config.toml
n_layer = 10
d_model = 128
n_experts = 48
experts_per_token = 2
d_expert = 96
d_shared_expert = 128
activation = "clamped_swiglu"
moe_layers = [0, 1, 2, 3, 4, 5, 6, 7, 8, 9]
router_score = "sigmoid"
normalize_top_k = true
routed_scale = 1.0
balance_loss = 0.0121
balance_bias = false
init_std_router = 0.0112
lr_router = 0.00277
n_head = 6
n_kv_head = 1
head_dim = 32
vocab_size = 8192
norm = "rmsnorm"
norm_place = "pre"
norm_eps = 1e-06
positions = "rope"
rope_base = 10000.0
rope_fraction = 1.0
qk_norm = true
attn_scale = 0.177
tie_embeddings = false
parallel_block = true
init = "normal"
init_std_qkv = 0.0545
init_std_o = 0.00995
init_std_up = 0.0545
init_std_down = 0.0061
optimizer = "muon_variant"
lr = 0.00967
lr_mult_o = 0.651
beta1 = 0.95
lr_head = 0.011
warmup_steps = 50
schedule = "wsd"
decay_fraction = 0.419
decay_shape = "linear"
final_lr_fraction = 0.0
batch_tokens = 65536
seq_len = 256
doc_mask = true
train_tokens = 392300000
steps = 5987
dataset = "wikipedia_en"
Below are experts of layer 4 (counted from 0) of a mixture-of-experts language model. Rows are named gate (a neuron's input weights, with its number), up (a neuron's input weights, with its number), down (a neuron's output weights, with its number) and show model dimensions 0-127. Each number is 500 + 25 x the weight over its row's rms, rounded and kept within 0 to 999. Numbers have three digits each.
Before each expert's rows: "gets" lists some tokens that make up at least twice as much of what it gets as of all text; "raises" lists some tokens whose logits its average output raises strongly, later layers aside. This comes from a sample of Wikipedia text that the model never trained on. Tokens count by the router's weight.

# expert 22
gets: "ta", "na", "la", "da", "ha", "ma"
raises: "ke", ",", "w", "go", "r", "-"
gate0:506508493494469536484474492493523522538510531471548453459519547527508498512490505475485493488492476562506537462501472491521494499480511526478484502481525494500529498514504479510492501503520451494513561494533540480498471516462478510493545519450463488501531511446535497537505503500503513468461465510494453516507523521505486482466524480501505491453525476469480505536513498523553537505482
up0:538486515533511505513503453476491533504460463473499508522494521555510472502566505508490477499507483485500533462524526531503518496512502549505517465527451482475490528509555467467520466516479486517511466479515462529571521511481485532513526470519513499493496513505504527532495511511570482475492502512483509499499461494468482530499506460555479502488510529480523524512505481521527491499516
down0:524504534505490510506493481500538446536519469468487514452526528529509512511499522521480490508489506439503455515482473567450507517511507433523529509490480514499530496495508517505447469539544515470519545495522535497524493515512510509492518503472517517513512481484531510498486487490524445497502524487444506501480501457517489510550471532471530552493498528498495498490532520518500484508510

# expert 18
gets: " the", " It", " He", " film", " =", " it"
raises: "ously", " controlled", "bul", "aging", "ental"
gate0:552518538562518507478530508487467501504561487461479487469496527491493493496473505478522521482509501490517516524527515534483486464515533452473523503497503517526544493474496494496510513496473514515509482515532508547498508526499448473500501494490506502515470502495491477522558547496506530516488526493547528497518469517564448496548452549498493512461513535496505484541512508509513509493475
up0:495514532519502521500525497512516510535542489496524485474459517506448483499555435495512481526501493462502466519519494458482502498510490506521502496529519514498544489519458515476484487460513497509495477580547470523520509486508480476452531510533500496495493574476460477520514487532500573472470494507495505477504496549477493474543506474529495487500516504495502493512515513485482521481513
down0:480495517550517424506491508495482553508473506542469486515501517472500486470519493482536493498467479484496511493524527490550565501496517486477514501516493491494541505518496502475470494511500501522480464486487475575473545518467529468533500509522500539483510511487494521512473541500465472520462507491526492510497518485472512474540552493508481501527523557489509490524516480489453496479466

# expert 27
gets: "2", "1", "0", "3", "%", "5"
raises: ".", " to", ","
gate0:528437462460446488489517530542472499510496551474468565509535501542513526445518484491521522480481489513513520481529499479504469488505499499487474497510498522499517475469470455523524484520500472479472515504513463505493492515498490515518488519486522528506493513513515439487469487514478456478470502507479472484490502550474520527502481463479506496491547484451481491463479463506533500463506
up0:508478510483491541477533493590514503478488540497491517494496477488534493455483513491506496511540495458502487519494471476502467514493508483509484558466496500495506495487488492523499467509499476529529517535496536531551486510543511526548520491505513492530469500508482511471467533516433465496469493522491486476475501491497525497522496488500519529527529528520514485525459434468553512479514
down0:517487475474450534510521497503477536487471532505506478536505514493500464515464506524522476523518494518462506521484538510475476487499476465519540479553504465495511494513538510491526558477512483538482542487475488500535505523468494503489525492474470523535530479542451494516504509527477458551482509522511496517476487519508499458518499499461451482491502526488486514445506428501522499505485

# expert 19
gets: " (", ")", "–", "{", ".", "%"
raises: "fully", "book", "ful", "less"
gate0:511485524489479504515449452484491467496518465476495518481459552538529494499531474497504490500517470513463515477517462464472450512513513522514483465510499479493496487516488511491467519519528490482548498496533546487488496550463489483489532558471454519472497514526490468481528453463477536447516494498483466511493511523504522490489472502542511520543521497463516469523485508509524522481494
up0:495505568496540481483467501513520504500495517471500481476552508515531456456487482495538493506510485515524523470509514479527481459450539489524486470526481505487524505532508472474481484516528467518504453507490482488507556499479541469516482516515494546508514509487508508499510493499498522506525465456517457503517472462520513509505511502480539537447469501488538447539525525461512517533497
down0:474455508503483512488493496488541534478499504526480496526500500517492461521512478504517469494504531516499478479492451489495499491491477465540486481528520490478508534495457539526483469525496477472478541522481546520521540486486487449515482480484476474527530529470498478494486515550463506546513512468510518492522523491526462526523488467565513552545495489471495506471528463504527543496536

# expert 41
gets: ")", " |", "\n", "|", "  ", " 1"
raises: "enna", "ality", " °", "iana", " hours", " seat"
gate0:526510520501504483544537543500514481484509485472469540505497487533483525495499486476498506525555497518504491467526539515455510470519460512493499535449500506455500544514477509473482485493488503500533504576518525494538508500514544530484537497475533488502451489469452507499468529518472487502494486489502485513541493520542521509472526520497507529469478504525533518546467525547523513510502
up0:507466464491475451534520501515482524505488497499521517506460536495506539512490502496516529510516529496492518500463456478535481456481499508476508502498494464513515492514461526525463503530484498470467488520471509536537487470484499465512478477516534532497480485498482490512518531504495530548505433493488446515477485494508511544500534499437548490527516489530542498525514430470469498484498
down0:535483443550479518522512478485510490485528546537466527495479568508522519533485530514494511478504507500446485536481521526469459524495475485476523520474493500477504490503500500494474513488501524488545504512498501488523525486451523541469464526497516516483525493497462511457565565517505527477475497515513513511516468501464537461481507485528483517510498472503526510516522498506485524542522

# expert 39
gets: "ti", "si", "ni", "ho", "hi", "no"
raises: "n", "ng", "spe", "de", "ft", "ning"
gate0:516504510504549526465496467456517489474462476526502519507533507517469493494498517461506499490492483512517495477469480505514515463513522503528472511476483495510488485540492486453522479455487459501425475472548533506548494527496501528479465533508445491508503525523465496488467494487506465531492468449487510486514479539514487527482494519519524464547547512516509493485475531541490529492485
up0:474471512514484527538465505481462508480501494522492534508518466509448494496486521535499497495502510517535504487535479479498464460546514528549514494532492481476506526500513508510482487458474475519460483473485499545497491525540546527494548535564523511502514533545479550502455473474501474505482512443476505477478507494491495538479521496449491525477517502476505495520516521506472499481533
down0:486536472498481497487536515506514557523491464546526516472519529506529491490482497504486503532546486440537546451514505521493461470506472512477505475538501504494519501509539531534538496517495490517498490501481526497484489566522514497509512480481530503523471499501501505432523452483511505517524499551524518490452531486502494496554463503522477513506487479491529496480488476493504507516560

# expert 12
gets: "\n\n", "=", " \"", "/", "\n", "mi"
raises: "=", "In", "All", "\"", "As", "It"
gate0:455480483516463491489451488510550483492487489494454486489521532524512458490512524458511453469543495464492495494502497479490482520492498514578520499468475467533527471523479528476526526470471476492512490485484487526499487492500484507507539511525488509450512493554475503506509507476457499526527564483504504475517497534559518482497484537512477509477535471521502476497499526492531500495537
up0:489558508510496518486589514517483522505505523542541517475499523478509494519489496513477507474500483508468532511530488515466486519467510515462526474525494492512516478480468521504488514540506527472476481471498482486487521500482496515522469466487521559504506511467494490501482499476525502460476440530499542530477442497452470563451497514463490500523480520488501508497490512506472459503501
down0:517518483486516537477523468499484524517521503482496527486560466502464511500522522557494510523467510529488468544456505474536503513483513466484491490485510483467497475500490478483493531520482541471538552525485476470478521514509481456491512470483476503540442475532526496480476508523557473481503529554460506499511518516480488463520511527547526472505497510462524504524497520501481486475495

# expert 1
gets: ".", "=", " (", " \"", "(", " ["
raises: "Professional", " The", "="
gate0:521494527469490452544503524474507496504509479468497541560497516513446486429488510557455511504491483503517481468474512505509508439491483511516506451517497494450560488525523495504505541451531474480510483523499475537529503508469482496492501538489509513526472527519515520525484500500499501508489530497461488492499487548524463462494532486506539458504518514482481472495476507503505507496485
up0:537469518461509485512517534492515497533499480494471527503442475491460526495504545532511485493463527486485483481481446437507490488518497515510507476492499507497544490495495458491537490506487471496481491543464482493529498533522483505492447473433515503465512526490519501507568522480526457464488502510512501478464478513499535520491501490500494522487498514455504481441521540536495499516487
down0:517463507522493530486497536529534440475520538532494517485500455449496524513495544526527493526474520475511511526498467492498508510500453459513510492494517495470483481535537493511494437541502481489511510538517533477517518506509495518498466522498533533501477507498475494457495515540480488545514474521478477492461459482479459498517451467518493533466502475530508511516538515475512477536524

# expert 40
gets: " |", "|", ";"
raises: "  ", "\n", "\n\n", " 1", " this", " By"
gate0:515517500482522464528495492481474508497473503517477538485468484510480518497508506489507460488513534479507527556488485511520529503495491492511519512539473515497524502533504546474497497498507487473487520484540472538493530498482521552514489464503489516480497426493506497506504472466529444476445416488510500438490532495518511498506511544487509564469517506524532480492500516498478474526521
up0:495513505534475535521479515503485473465504484486469528457506555472508524527471499498483516494482525521509506496527535463499529526492565498516518503490498503501491532516467519510516563438463519497488485430539459495522492506502494464465511558496491490471482534512492483501501473474457486460492479516445493485536532489508504509516484504490504487441470507530476518500514483494469502496501
down0:442469477470531527490543509534502535504499539529560472505489445546531481497513513478517525474482504528499454520457474516483485491512505491482523519533493499485511489444544509489458492489518453477525510499493526510507515500459485488516473515485476492485529490493512505460496490524542492495515528501529498520485451507495464486508475453487496477532495492540506535505474511467484544512546

# expert 24
gets: " 1", " 2", " 3", " 4", " 18", " 5"
raises: ",", ".", "-", " and", "th", " to"
gate0:513468514461498530449477496480519512478482464475496515490447503484507500471506553537489546474514475496496486516485524531527487532525504530497518522516491470535497498463454496478473514493474494482510482497467488519523539487439509516522496571505514500503516500545499483529504505490466531504475528540493506466476470511460534521500508519550524507482504479510438493533506539466513491479519
up0:541508524494488492486484483493504488499495508526524478505486461520503509469530531558513533477571475504521487476497489565509527505511529507465522496499490517530483474493491483517484508511526459503488466481484493469482503516436534509527467547455490534530549489524526496505480517527508503505522520490517575477463477541505531484514556497493517495483510456519498495502468495491513486473475
down0:494483473496543480482478523492501530482443531473480466465489549450538480499514517508484497507493445486495490512488504528546511521547477496515501517521497527502490489467482505468459512477480462473502558504483532528496498483468499505515507497489532483534477490542545506487477508483523496448495526532457496529464493494483565509505487491467487526518480454545502490504507520497515544509522